Weights of a small mixture-of-experts language model, trained from scratch on English Wikipedia.
Size: 13 layers, width 192, vocabulary 25235.
Experts: 64 experts in each of 6 layers, 160 SwiGLU neurons an expert, 2 picks a token, a softmax router.
Training: a variant of Muon for the experts, 334M tokens, 10181 steps.
Below are experts of layer 9 (counted from 0) of a mixture-of-experts language model. Rows are named router (the router's row for the expert), down (a neuron's output weights, with its number) and show model dimensions 0-191. Each number is 500 + 25 x the weight over its row's rms, rounded and kept within 0 to 999. Numbers have three digits each.
After each expert's rows: "comes before" lists some tokens at least twice as common just after its tokens as in all text. This comes from a sample of Wikipedia text that the model never trained on. Tokens count by the router's weight.

# expert 20
router:492472493552504508495504489455468509510490520519508496507515544482490512539537487551502504524493487499512506488491523487480516520462479444520495488524503503469487540449535487501488508478499517526509505492492513462510482547529533501514520499490515543461530489481542502483503496502492498473514506485501524514518499491520500530490505521463460515442509569535508517528424487549528518555497505523489498483493510542504508501519494527500471521476512496525502513479548541515528485534509532531503523471474478503505485478431492530484462457582501503468495473472481470474491472506518512520
down2:491458500528512522531509494482494509523495503503498493461504520509471481479470482483472507501504513456469520510496531510504455495500532521467470447515524502485548505511560483526509526477510457484522504535466515472518523531522482502503558491489479505441506512475486466489546533474531477470475447485479515474489475544493473496485483504509463553481466477453539504466524513474511502501504495532468462508494521538452492476482493445537483483491478518467489500535494492477519470519539494489547538515493557512524502513510502522514510461495512488540454509490539502472486511516489524507
down3:492505522479517562538484457494544487524515498515491490488551479482492523481491481478509523473514539464441483513520502487458533500511489474514474472514472539495475483483540475538438483501461504503495528483508507489530500527525512520465524530522477508536455505508512454501516513535522480514510526526496462516519509539506489527489474500506482489496507512491518502491494525516492534563504536492456469514519533507474491518554481480472548485518535494509515514533474476495485521532522477482470512522490465506538507494451485485481514514527493518538527466522509577503501451529531498488
down4:469512539472534547509488526513451451494470496478509491470471498514517516511517509504520501511456520485502498511460533491503486480494513469488479496487434522503475505461458494496496481491532471503504502511503505451550449467520527491490519511497490525525490492469506472506495556536517498492491445524506478499550485510479535502472520487488490528527521506523496443518494520471478470452524470511481479517462536494533557480529521502496535501480502525520507486501535481473466486447504516530478487492517450455521571472496497544482472494501509506527471498486512485546523481508512510523
down5:470520488515549484485531497522478481474505492509508499512474514502495503508472508488511504502511512569515488519512508477511496498478536465436500505477488459503493507530522467422477498510490442445506496513459525490529484534530533511521469454478496487516467492498541516479541511487532525518522521482520490551506493418487482494525486512495507517535469481468512486511523503477501468481524483542476523476484478502477522501488509491514439492475524470523486510527507545479532511470476478514536511518512507543526543520485516522453498489518503484487521467528565467495516526498500489483
comes before: "201", "200", "202", "199", "198", "197"

# expert 18
router:464504455511485495504522484484493525507468520476548544483508501488529511492526506513493464495453522523499488544479493497472513526461478462500530502522499491468490491469531482550472494490501513520496474518527527478492494512528460493524491502472539498447508484467528468515526508504529495506488482497498493533549494486526514530458513488438488531485452524516495500471491510503512483550477496536491476464542517534508491467476467538492471484508504478520526544466484491489531486492499506516517501511438513523496490478472503509480478475581487548479504478508461512520556475534547537509
down0:484472496537538476472464502515490539532486510484471515519513483455520480515582481485484511485481478505494492511493532507456484502489531554496496506478511504478519530486487506529512516451544505526510549485508516462538474534515510506516536492539445507502537496495480567495501546514513479508512482512489514501484508491492504480469512481478495477490518515504485487539493525470469488470531496531541493530458467498498503493504518503482485503543507468559475490462545464464520492506544523524497470515473474535454485513458489502523526497460487500514497467479499466490456478504455543513
down1:495477456524476506520501507562458505422526495487466510464540540547519509520494441506511517537501529499504489477498498484484484505513461510492477501483494543495488533468500514515507521477512496520505463486473483470508495544505498494480457550520528501562466511535530467539519511513479508482462472531492479459494477489497470465506492535526477521479491478486460504507484472503520503524457515494490502525526497485484502498506534477475456494503469500500515492518520470472507480435504504434501498480534537522476507495530476474506532550480519480499470492471477552527504494500478481524
down2:477486504469513537476504466471504476434487525488459499532540493506475478462547490533454443493451530511509490496508488508480485485489509503502502496494496496531513526526513495490527506503491500459495517501484536455484483472503524526528512531496496523541502532505521462517527469477505537505501521524510493522472530534514501528513457520476476502488484503514511522467518438499481494535477486524497527484520503473491484536493515472508494513416492483456513536491507510484521521450441493517512465517493482527464493511507459535512538520518493519522555500502516531534480513529451551480
down3:472487493476477499505507512503515484503520513487533501513472470548510478511461476523465493519511505498511483544507491496514475493459523483459488496507511485477543486543501507550471453463468458500513494523516531480482452488484477550543492489501524486502498491511474460470521438489515506444498473470530525511519496498465518460500463522511506505509528505505539468510497516482468546522539456529488535471522561455488526490504534504513501469503483509504527446502496506464490485449532524501517494501497500440456466517495478515530460465531480521455492497503482474496524531513481502483
comes before: " and", " which", " but", "000", " who", " including"

# expert 57
router:508479466508470522492485480500489514488480528482488507479494494485503488523530539513505487543451476507511530518474519481480495505516461476519489519547458490470502513448532500525504536460445566513486500512502513483508487547507490505492490509505509505460500458535495494501529555477520511522493486528463508521522568466493540517529506458454471501497479534543520514510449523535500463523472520491495493474511530505493476507447536502491490485494534445534520504457536526487539506461506508512533513486496501529460510477495499520501481456510531499500509479458485497483509507521529548538
down0:482477490452468431508473482503477513519511518482437517481486517481488484444479505524506488488489485497469466475492518523482472514481489494513485549509508455478525524498556484514512506490510510475492534540504434493501462486503548503494516482480504537542454473531538517522511491510459472513509481477495498498495519471487483495482468520538534489519498520450495520493519506466477476542506500503435509499543528499512466529538498496519452494487521555517524502522511465522502516456530524491523504466477494471541521516535484483489500439499516496503496498493483497490504469492436516496
down1:505517489475514530497486489534476498529515531529479481455489511542520488516493512522471478525523504488447494472513484506501512490543530486467501507501500497523524555463503420501496468514519528482483521468504503477486491484513490469430454494493504502481516497556534485474513511483487483494469505482494501540480470495473481539496517505498469471552507500480481511513466478525509536457504528478494480447506494477515505474486577502447516495429486479530498488496447476536450485486477462505496492476515469502523490548526474526479503528531540511516515505494485476491495519513505504514
down2:528517508492478493535515571508477486474512486517482468558511494491465483535490482502500493537449507474501515502478493526505452547474474511521524501481512519517510505498512511535535510456475464519470550510508476480523560539493500490498471549483519507523466464452531482482508475496515516522476495530500494508566508517495553502492432457492496513547512540509501521493557493492506498517473515505471483504544514492515553517525509462482449490521479485501495488486532483535506493516513502478492482481524495500538466508491521516485476481502490479495511531533474521444483528500523507473
down3:535469521479535486518461473531436475508508527476490557489509493462482522520527458492506533542520508488523507512482539523511503535519521459459485540436486478507501510479545529482483514549484480501507489510490513512511495523439464514492492489516534510529521533476504481475528454472465514506528502490494477521490494488515454527486484517465519504512502468496524537496515519516525514496465555544477522506499487487485529523509477550509503521517495556468477498488477505518446525491507482485532486535489484504529481472499543481438498491524455492498503535495513513525544500503511522500
comes before: " ", " March", " July", " September", " May", " October"

# expert 40
router:528501477511492448466536518473459551481492521454459500484498499494492526531550500478519533505474490518490489518444500489486482513527534486492526484526452439491500508497562510551478517481499495491485500484507536473488509520487452487520524505473539520477491469482486503531481487485495521515542463518500528517556520492508527517503496485484477493482495492529455554499496528529504469507517515515527532464551524494503532461478501492549479513514544481529529498504564491493506490476512526500538501503478519550496502447471533496467495502500512496510489439483480473487524489497491502516
down0:495507501524517499503492472507489550489532515522502505552495530490494481478480485504520521510498472486502491495524508489500507500500488552533463477512509489488535478510514443486480478514499510494494486498496491560507482500487463501482529489498499520509518531533457470436485408517521532471547506496495496511468511500510535515419529541516533486523494537502482450471495488534488491472502547507475489524556496491499504500465495514519502482522520509495493518482442500464482471524509494537502513481564514524487512487466492498531524488505505473463474519468468507441491457542512507476
down1:448477514508477500479492463539522482484465533523513522524500521509496480442514530470516530522468549468503482497466499477528483473510518533528545501481501485451489506536550480467490495530491470503521512524502521497469510477480462542496493540505506490521502488476528460471478470489502479487560512510484489524512525549508507541491507528467523497477511519514481512517440534494502493484489478487490499488496497508546486457492532491507531468457531467486525541492455548495490501536549489521517506490503546462486465492462541486519523482502500465521472456510508497542501478507507533516
down2:516497546501500493503500496543483489476506529469515470460512556490536504536509491481475463555460519513486482533470452541474484486500514556529510521476532503516544495486514486487523485509512502500495509489466498482479516499532514496499519476552519496480492474481497506533516550552525480506493471482480511487554459504509499495492493507492471490528431478509489485481486544511517499436479517481494456443513494511498526526506497506526489474527486508489503549526497471488547433472507496516503519481498526523422491490497504533457460489502497481504491518483475497457502507476530508484
down3:509460527474463469473500507482546500449500529551466500484517514542485488504497508517511484511506529518502490495523501488512465539497498544538531447490491477539511484518540471468508482454527501492535519516453499507570551467464523516493527477497484499516482492469484514507465490473537529494500503503521507501511540490487497462488481489504498510509514520543461501460455518522496521529503532516491440456486539488509483491494511453505538531489491498498517462499498479490512495489457498548519482530481460487490491488502487500455521508537523491472460524520538538534489489514542453507
comes before: " |", ".", ";", " |\n", "–", " |\n\n"

# expert 53
router:486507483524489487521494494476466486542484541480470541451471528474479477498549497502512523492510469472493519517480486510478503509515520452509488487583467466476475487490521479515494513514509515522499470450512504493514512533530487488540485481509520525491518450507503493490462515504525488505530490521489511529544523462519523509473522444450475537469503492498528538508512524493503494511504570507502474478515504495517518435447456505518520521483511513543529533487537496512467482534517515511519527530463534513487460494479547490485465492505531531483471489496521474485543509521511511524
down1:481522461499468507475516502525509469516471501462523494486514477524513512542485502531485459527503505521501491486526516482564477465507491503488449515471517517516527515531509478450515520499510511479470498489491551511522457496509465511486525509493550510460510440513528515500491513479496508558562505473506486477500522511514509503514462486531511476491555553489483498511516509466497509571452488499513465483521511494509504527511504488452461498538521516522475471478527488482545505506502500502490489490499499533500535465507564469500473512519461495492495528525522440532500456494508543486
down2:490494490538516491516474527481469491524482463492473502514509500523537513494492513473501516530520518501508479525510489496493529494518509498470513520533534527485532498450499477475527516483545522512539477549490500513512490486512449548481520508546490528474513513496488530509459476522591516487489525491512527472524504504537466483487499494520504516467496510498475490508476503433542497487486478466506457510498488482493475477493484520531473458540487491494504497510495534491474517482518540522505510456521526427468502432492481472472539492494445499488513548487536482454486527480520520522
down3:504540541509514457459459485513512504511453497482499492501540504545544527482460509526501492514497504516532513511505434469531567473477457493476502465490547498512511495480501489539519480529445471486503483536503503520486492521452503521544476501481521480477456494520484541485535487486520529499494490532527471531536468518511538472523472500513536497526495480516535498529464511510538529466530504491485506507491514506491486505520440475511457504492482492470490494487500515502474479546546530488486488487499516540488514507513504480488493534488507546546465496490519478531496489463547488462
down4:483493559534507468486524489514462498514518526483488482506504500464495466486535474450500487523479469496539471506525504572517423536501543525512495500532500479512524488499508454521526504467480494450495461534476477490517519497509504525475520498509532486470527484545502479514492497524520491506445499542499485499523516489498524532473477485456468480504527462456496519495481521505502506489459486506541506468502480539486487500522485512541497518519533528515462485489490462545478469536478467520460508508501483491515501503544498524486502528497538512500472521469531523514522474574528508484
comes before: " of", " |", " |\n", " to", " |\n\n", ":"

# expert 3
router:502498482516513509501504506486480556503490498467475485444482543475552494523535539516513509538507495515531505508473474488476479553515489492489534495515483474461502516500505499493487499467499519530479450482495531478485495553496471508542498510473525546485488462460498483503504493488544498517508470514496498523525496517569505540498531489479479532489473525526530492505473534531552477508499493532511530481496521514505547468498477498494458485528508472520510504482555521499493520503554571489514527494481502547470501479478506522469470487523528550552525478463475494485524456493505488506
down2:476512532513523516482460500502521528484487466517494516501471539524507465514434534481567499560502428509490479507510499491500506454507471555511500529519513539495492519482541495529527522504463500491487534474481522480526463533499514554496495446504513455480482499492520501528518514510429479531484479455448514483521460492483481506528488515499462478499519499504502542566505549500495501500492481498488502504499542492511512508502518494472468483496507488445485547530503487478515524479526494513490548498488512527483476441534460511485521517512499514514508503487515487511507487514504497502
down3:502457471498519494488493500512544541529541488444550493550445469562484474529472501518512481453500493514480522502489521496491492482491506474493546506528524527531501512529472497442495487540483507493478571503481489501507509478474518504476507514530515487487524486526483478503545500497482483547529480504526442511511540490530483492459507502521492514524468514492476525516473483495493519456494521502508464511516522446486454487507491506488522490492520528468455506517523478481552492505512520499475541453510467444477534521504511492508490458527496517498481525523478498481488491485496490555
down4:488497509518486469503469502492503536519439516478475538510470492469522481495535510495500495512508518523524466501518516498482485479490495494501493520490537469480542494531484483485465495471446489517503571502516537487531507518470533454494490513500469492485540492543452508518449511518489449512505507465488478494471517509480512465519568513483476454512530487487467547538535529472527506484511507480473496507519481474476489467461461514483504476490494445519522519504541425546493515500463511518515468520509529493480477487484479481496503523497514512470520490523461493450508526526473522488
down5:490529515500496504512514548505521500467493498523490476494511502491473486474486491530499530474531497446502513493506514507564502473513508513509493509440536497465522463498497543481495509482502490477481459477525480531464465505469464496476488538462514487555490467471539442500467516497508551502490513515495511477460533470505490466530545548530477486518475518503497491511485447504506493470521528489460506495441503542487503493509469490512528510487487511462532476447513523540457476492454518493495489523518527465546495477527513488476511495507472513526506514484454509492541539529488486463
comes before: " |", "–", ",", ")\n", ")", "\n"

# expert 47
router:526488466572480447480498519499478506514487530462515508490523504464469489535548494510493520498489504504508514507471503487480526526511478467483514475504507471451510511468554484519492512517483499514522501463511488466483491511498497495489533518486530524456547483490538515482475490508494495484558472492485484521548516523495549493484501494477469529442506497537489538496498521515542481513505472538506515464515482500490520522515503552550510546498529499518503537455506504495488482499502519508544488512487525499508478466470516493480430457560505516499489487480471504504495437542500535540
down0:540476506515497521574477478487536538532491499528483491483510463511491493459489539526483511471503526460496494465482507502530491502537468500533481508504468510486514468497515487484486468481500504505521519452526509472512501495475535446524523495503483477488473480513526507498518493512502516494528490482500495456483458475479526515485508518516507543541504486547507504502525506501515494524500543511506469495511532467502494477545504523510500475483506496523533459487503543481478466555479519487540494528472549484527499503458519503530448479488532482477468560501480544481549462479451557530
down1:521530523500554534538501496542497499513476529464501511488477539525548481527578525560544522531507513515502531502477495521504503486484491519502489520521434501520483498491478491509502513478529498488498489517517438468528495497474480530507483494477500524524492495473509493465547504519488460464496536525523513494519493508525519489483489468481498540489504550452529537522461489481524441522486485512474542479485526496481520473512475482500521482494494463527505522481478476506496515464547531504507482518472520514517509500494581469493513484512538523512475494507452447503526497480506507501
down2:492522466503490486449466505469491504495511459488473495511498438551497503488532495494501505507497534536519481526510487502538512516492516505458511551485507507486447513499479490500439475514532512488500510480513488529499531514530453477516493540486500485496474515484453530452477495470455532499505475552484516496486521497474462502509514486490516499500505531531540535461522496498494475508526466475539453485517509527496513469497478481528515462515519492469497518456481537486496484485460532472501506529514537494557511544490504488549534459521509460486564512511441482492484481518496509522
down3:532491477544497511450479538510483492491522474506493480490481476514504490511576448507527478461515484503558514503488527488518505490538457509448539491533533509465488530491514460494487511543509508513524518470486479530487525487506460513497502507525500505481491518511525481498445480487517505515507524522505456513453499524506478486509534528495430488524493471471530535499516511488485524510511481499509489463500527508477510520512480527485499469467507571508525521480512465499468511524473487527521489482505508473505431473534458509477539458491519524516535525498526526484489520530454505468
comes before: "1", "0", "2", "3", "4", " |"

# expert 23
router:499480415505519475528497524492495514516483533454504536500498509531514491523522480496531518506499482513502517520481514510483501525520466463541491485518494465480509528503490522534487501514533569501560516508521502503498499488464499508541480508463529513481510470496525470483533529533526505508558478511537541543555532478513514525502532482452476542469481518518479503518492500533487511519512503494475483438526474488509511484481483556482471485509520511543506540469517496504496480517541543501521488519450525518470496470463518490463453482537490511490520485504506473484531496497543501516
down0:459510488471448517462446490508413508576529486536526499492500510479463473521505508460482501502504536444482493485503532498504505496505565520483491479484512465464485525502493480496506482480487499509535476551465498498485529503520516546525527495462535455478497483536513481470501499492477506496518514505486501500486444492483518478475503476447491527488492494515536535481504508510503515504527554517542556495483490508533501498478524496487492465508458468496492526492481513534516526551456498498475459488467493515513490490472517503490488482507529490551525471494492486518493529471506518503
down1:471515476493508538503501504423522497486508528508470492511475508477542445463466511496474502495510524501522469509473482517478513494506479451478472495502546500480523522487499458533521545503498498487513500473489476530478536515525467501528457495526481496518475534468468503490526458492508516476501499463520488522483523537502516485526534509469479520485491471535533445491492524485495536516476525515536479466551487483496508503544506498480550511521492532502506504491465572522485513466458520535499525470474509492454557482520526501481478517438500508500531515493491519498470509462468505485
down2:496491453468487501499508501509497501485496531479484533490532484473524489525452525528494537513521506509524504519510457465501574537523505530543505509483502531520493522467504467492509528479506484470485462518453525490483465417511532511527477471507477448487460489481469488484534508538466504519513543499477507474513504489515481488490430522534499508499498498492523486545517503536484530510488521478511503473543489505525510505542474509459507450513517493487504484506546524484526490480518494462467491500493538483519469473531504498478479527508504494523546450480541509478518513493463453486
down3:520527528524502449513458534484506512472513484531476495480475519487533502468523497482489519471534556509478519483506473475533511476529451528489507501510502478485497514497465536496513495503493530531484530482485509532483448537491494429488498488472520493473461492455531471537510534490475485533508534508530494561498526479503533525507480514504460501517486514481519472515547481532496527483514473517498480487525470553474501483522501534499483486508504479481515465467518490467528482458489564481521534480485492508474518512506494485504482516481544514516481463474441548510482471545534486507
comes before: " the", " he", " a", " it", " they", " she"

# expert 5
router:471492500540491464491530497471468500514463491444495498501501523482518510550521503523515502504462493523525525516466546504480521507488489477516527512514461488508493498471532508548491488508495526501507498491539531473496477511463469449525513510452521496449481472420525511523472523506525495516505479486522504526492526486543512528481484445486464522484498514509497506527462512551512483530525520494483520499468494514523516474503494506554521477517523499529518533443483518467504502483497481504524497472496481517457519462449542540503483467499512512491530477477466432499466456500504517525
down0:499508532516465539487516501502501454488504503518503476537516480478465509506499488541487505509502508460502496474547522532495524442459495552504524508517506558514483501503510523538521477502541474531528481497498509513498496529511545512471509464493508487516521465493494516498508510528499506495456520497502454498497517395547546467514505551472490482508493503518493460523510511474501481456500536505455520450504495518518545475499550503521491564508496493538508476515466556509524484497491531492500459517471509534491494506503489522549531510475508475491485519464491513503523518467501510484
down1:480518504477466516485509475494412536518508514482516513539514483501468478518528479490524502469505501521489462504500488519500452492503497509484474480498511438490521529487477568504505481501476500545504551469524574468463478467462472510462510499506550506524478495512532470490523512506488506501534514504476519493468516494480505562503507496529516494495503524509515481509512433538528582543515515525484502521511522515475536528502527496526508503511483506516484480504497473546511479522498482518525535525443527503493497514514457500509469514503469507527508493492494512508534537534489505488
down2:502518510505483485559475459514487504481516453528526542542475481486485488476518484486488448541520469499500494462508518512514478479509495480520519452487488487514522486521475520554520496497484515508444515462534505533519518524491528510487478493501518463504467477510482532484465498491500459501451478464483507552496481501545497459514471494474539515520552507501465497534527498519529471449530494565532561518480480464464498521504495442487503461526487443511534505506506501504528526513474499479484499486540452504485510492490492499499459471507482495505496516484487483506514504498486537464
down3:494506502530484509524536506501491470466535466570521500444496478478542494498469534550500489502489475519451490484516502548490517517505481556494511527484498525511475512507530464516489490472491508507487527533538478528489504465520500458518487487431498513497508487478494517488553541490500520497561535496502487496497541512486465501479460468482514516493500500531517503488489518508532442503513520531473491516488474482542531495465525489503515449465500491526473483513521489481495493500477492501489525553517455498458440470495515525499468478515499505498466542508534499495569498517495488489
comes before: " ", " —", " +", " −", " %", " ."

# expert 51
router:499521476527520475476515508460462489535490506504467514469502550497521493497528539533513517526472496505510544515468496471477474526481486499512480481512420439485520529466530497525453509497490501502534507517511530451508482552516499482523518479509518534505541451472534522514489512500493481500514472485488463511494526472502518490480536490484501522472490529478469533507484505538527463502462490530496501459526533490516496469470534521498515534531511467512536531483542503488488517511541484534538494480490524547507463490472566539494464480498507499484471486503496467468511489484543493527
down0:489482493480502514469488489487474493531513550497487514557536538491478534489469533479502482486416529469495523488484491486541467493508473497510476471514533517501476490510533497486482526510520509528495534519525492492488464491527501555479522494513481509474503480522511451494536538525469509508509481502526515487492463467459468469535516500470493469473531493493490544503511500486514534487521505522532520493509540462544514468481534539554526521487485475478539489519502521491502467544486500505508549483486438492492454480475528488508473455508511470528488476531548536484480478516528494500
down1:500436522476497469513505520512509481491495473545468526486493491500536514459497523505509514483447420495487502560547462509513479452477506520517476504460471495531489481463506444485534449500492474512496491491534531468480457507531503514506555486508515499531510513554491509527500524529470481474511498486517467485539527491465478533489497517506486448509523501493480497466501475514475475487505476491533466451512498555479496461502494510479490507506458482469529476490490490466474451507538508475524539506478474457464472521486511491521494524513511491526518500496484478477488509500513528494
down2:454475501493513456497483505518536505489495518491456533551466511488543560534489533499553495517525504513458476473472509485526481494456507493456525516402486511467500552511509476465532468485523496537534522508501499531507527545520488501507462493467488487467461482515502514511544510494457512486504519499479473487454521511503494477573494519495458497503489514455477502512470497492535506493482500484495503508490492511488519517506536535486525502464523492482500497457525476523508453508516504508494563505489511471500509480512505475482472498513528502521458490485480535491520512538491519522
down3:453488445519479505483446537488513494488454493477509505492495510489511467495523485441514505458480574531544495535497518557512508468514478494507502468488484529532489507495560527473505492472494505490446500508465460497543488500495485503495532528506506501502482514522514521502519568508485502506515521551519478510504511507505481546493519494514457530479506549491515498495537488485488502533474467500501480521521509507503522478490555535538541518512514464545473461538515488474499517536494517535490497488494492458517483516513513498507457483546455460507518473483529483495500507536511526493
comes before: ",", " and", ".", "s", " of", "ing"

# expert 44
router:504483441517487508522501495485478459499520532439490519464489500475490530527534515514515524512499454532497512537482511518510472490517483484527532490533460470491538512487525487480457500465505508548491487517527517479499477540500516504493506532484529523442523414450486484510475488495541468475522486462513481512531540497494515494480514472486483497465526525532490526492516495515542495555512518535531490491517535523519507460481517529507531514515534502528539510478517538486513488500518510500502536540473553512476501493496540494479497502530512498517508480466499451470525493547539494517
down3:508452525474524488470539477448492490480455511509469461482441483514462477569508484528517518498487466507496539545505492554463501465530487472484492518476468500492476541500477491503505463509478503465482541519488536522459526462535536489533543533491477471533533508478497480504503472521500509498491510510524514490483478475543491489474511480484514487532546481529519524517462507491506474498488472514475537519498490520537507524517489467508496496517522447527510495510475520506515501522443447494490492507492492542507513511515470515505520496564488458516473518520518507520477518477488460483
down4:511485541526472505512530479489478503518511485539493522436510501480484525511558515484556475506482497506537531491477428517531473496525484515500516514502535503496494509513481527446514488494499490523515510511518472476494465517520484489522514501469530499488538471483527520463486550471491520504456549475513517518474483454478483523517532487498533489525532496517512478504528475487485513504466499490475480548501490456465505543509509456508533492515503454490519499486505487480520499456520541453454486522531494516567504501486489524529477551469469497485466524488517514486520507528445494492
down5:520460518474553520496471529502493519560521491499476503524527451484513524510535516510514506523448535430516516487484508517532477504496518493510532525491524492524499454494483511551480521501497466495527487495533507501542476539472478482513535485488518464530517513536519491457483544530473516533520483559461510489528484477499449466510533519513441506469478487488521524460491535491497526495489494517493536518482541488482492543514511493477496494513515508475483537536491553499505503513483499500485532478505524475512553491461485540479498484480483480477524488505465506479525527504521468459
down6:512521521503486498497501571515514454513499480500529496507533499447519464515531521515510455496512512533486461501461483481524482496481496522491513451449499520488512476453464477551534526525537469477508539519486477478490532490472546454490515493538504493492511526504466520521507500531515544505483441528465504530527464516498532486525471458486498506474485499489540485485448471506448476494509511508518498457516499486466460485493499497471505515488523515516523460504524493478477514480531490500515529538488450514538504559509515527493471502519504507486478541511503499535530484467501472474
comes before: " ", ")", " the", ")\n", " addition", " office"

# expert 15
router:521528487541521484531497516495473514552478487506445507502488491508523518540516501508528540498510501522553522524484499462491496550484495463518508513515486479526517501460512492513455517524481542511530499486510531478487470528537478468541515501481502506463466464497513485512482537529493469499523502474480498512492466473526510554468545481478493547510474511495510523484504514537481472563472516522495523479488494507497527483451473488533522515489510489505494554459506514516522510527524511523563521500486493513477488482492524516471437465546509511536497490518492480482523461538531532554
down2:471483474427533491486527463468531506538462485473516482511489558518489517493528516534498486510527531535491508482504540481516510486517506463510550465444480516514481488545531523469518540475489513497500516491495518477484492510500527491564534527529488497490491492502496534490480502514498517496520510476504481519519514513504502455526509514451490501467508478496499513527534508509493545519481511493555481514463513447526505471491490516549473496481527493468506513537546441479524477437512487506505524513479461527513488521513454521473522449489483519517501462533514524480478499499522492535
down3:528529499517531521457498525499492523465509493492539490536493494470527501497498473476556510473516510518494503454515521454505521528492461488501527489472452482520492444529510509494490546499510549489529489507513489513470481485492471484505507478517479481504500495483506512467474495508506463486514482459525488508511512507496525543551495459565496551475464549515537518499514448503510508542495495470509480468469496480421519491471501505483556486465496541487453474494451515522529492504519493482473488484497506502523494533514514533528459499525512541533486521514485491531538479476467517483
down4:469476527501468487506512517498510473503504510511455504481474539449533504486414523486516535491498478491498494516498508499496526515473506494513497527540471513496478526499500480481530515509446537498550520491507504519463512505549478509526478531520472505476480463564467513541492495525531522465537500501510493489541490477505515432501540485501494533462485533466528537520486500540512548562477520508486474475518479504584501491495521481543502514502509510497506535503470470467493559513520482528508474521492475480499490515468545515483481497481495461502486497502492483492517490494482491506
down5:517486445508516512450473508544507541488510463505494491536483483542502503520444505521485487522542484471529447476495532486445514487502522481532464528501524484488488520510472464532495488501508503486493515530485471519519475522465480493488498524446486477435489504493525460545498517505472525513509510519469533466490421523484469489488501510482539528511489510477482542555512509498499515502503516519533509489501507537492506498555501561516488488463493453502516478506506540483506498454498491521533518485518466508549518518494496528519470472487481483543507473480528512503491509504498541525
comes before: " ", " |", " (", " is", " Team", " Year"

# expert 24
router:501510478535483492535513498469486561540487489514525478500481513527545506533530536500532517508495457522501506492481498495504510514505505490486524475522498489519510529499515511536505547497508541501536485515517480434478435542519445506497517514502555522479475473494536505524502523516534501496501460509491519540533470490534503499490478489481460523462520518498478547484471541523532438484521503556518461507523498500491530485494496483503492540483516474501513520473547516502476484516519532474519536484489499562494491463451530494456473476508496538512506484479506482495521523471480495544
down1:473499491454497542543515496501503484544531467525488495480531486515514512517467498542518501485504511510500466512484502466465466465507478508464521456519457508490570508533519485562495486496510508496494454483517492476497470512520502515562503490537510533489513481542556466477483474525494463469532532436486519510502470523534514467475506527525499515483518490485508462518505462503509499479498506456487482559492505522468477499525495524489473449504550507493488522551463460520504528480503511466541503490513501487521494514496512464495497502486512481479506537510468494473475522460496459512
down2:508525513471486511496537448497507485473522555519523488445479508515512547537477492472487497475514497513505478484517516522530476438493482487511520505492489448520506481518476511518525505472515476512475475511541507486474518519536525524480490533490489508477503495506520506516476472489524487510522512477533510489452462495543472441503478525492537540514479441500494508477529512517510532519488480526521470464518518469477490437516467508525471517494493505511570518460494506450525510514542479468527496462531519484495460504474499503534488466487490544514523484471516516501491463475480444520
down3:451501513495516542485520481469446522455513518501490461554521499525468491552545500501485443492488538506519471543523512530530488520504486500552487503460481511482526496481509495503504492473512527544475508496512512519516497520492515488457485565546517488504514505548514516523508538506513532549529478494476489514495503511510540513492551483471470498504499506464495491506496479515502495537522479500484512489486528514489549521472480489522481467512509512573512498518522507492525474501493489536552500513475501509494559526525529508461480559520534533523505503477501517499525453517530485517
down4:521517530480512505486480463517497493500520488498484521476506488488510492535507493508487490464533496467538506493402473494543534511549498538495517534433470508494487502502508496519486532513488515506532483552530482495484497509460482522536469500540498476512512521513497489501492547527489524464526578536536507555540484510503492505538460496518514547547468494493450527455507480492484509515499533504542506492503487464474492510486474532486531511489476506485506477502513490517549494538487510448523500521510522496477473553493489507497540479524485509482489509496515510547503508462522486519
comes before: " |", ")", "D", "T", "N", "L"

# expert 50
router:511506475523483472510521506486492499515458527445512527445475523496506457505524487487534506491499496542510486491458500501531493557478515472537502439520489476467527494488542491512477502509483521488530468544519496467513492558492500499476529521494514545433480459499545476506519529473474473494503483500469525497557497467532497483500514466447478509500459529496492513504482514548506482492504505487497513474490492508504514489527486528499505484526517492524499512473523536514510510499518513518497506498500496537461508474438536526520507462557474502524489471490459466502531469518566478522
down2:482513482546481558477501454485491515481494513481471497479508534474478496498501508497497538481539519512491506544488482507461542432480526484489468501506487507513460516497501486460521462538521484491505518499514498493479459535493494509530513468492500515493532526447525532530514500548496478513492503547458508522463520493529471524506492510493472541534499534556486513460485516524487516513488469554490471508476452506521487506521493472458501538540503485512529487526553469488455492461479475493534491512497513460487540493502512472491538565488491533523475491508515503498463498529519468501
down3:451510521494471493501522478512516548483496505498540499492479506482498474499514462513464510497509535491493536529481498521509546471459540498522533534469478525454519501482471521497531459520515521479473479475540524494510502508499476499498486460502545496449521491523504515487515507469493488498510505509501510467513471532501496528518499492558515489456444562494494503502471495550544563508499464513550493473522471495526482538526504465495488469494498495471491481515503503512499539442528516502486515498500550484541521462493486449515472486522476503492495502528499516548515515461519500568
down4:514455479483479502495532501502476497510490489522520457495457511471534544507489500505526500516507513449460525459486497472495480471550582525492543506491503500481529553496477521474503524519500487512510556460475515468469495527486529519490500507484526517519499488567515543541509506501492490486523576504495494476472535502482481514497535481537488482525460498527510552485482530488528506503512505470497475479471532475465496510546509478509509511509496472495501472474460498442511442505494496479514535514509503537501518511508478454509523488514511489512483492493483509503499496544525534553
down5:475508445503502453510507490488537527551474513527471518470535516487526544486491510519502507507490526503469527512497499491516495467526468437509517474490497512509509492501503493538465522493482437474531503536538473533508475459510485512520493510521500454516475506521498501447514481521523486507502522512516534504515520560552503527513438523509470528502544499540522512531541485504480516483501529515514478513495463478493481477501499492538482547437473493510518509492459477505506556515530517473529521513494475476512511554522457498531496511487546519560492480506495499495512515526517510491
comes before: " ", " —;", " and", " \"", " Label", " A"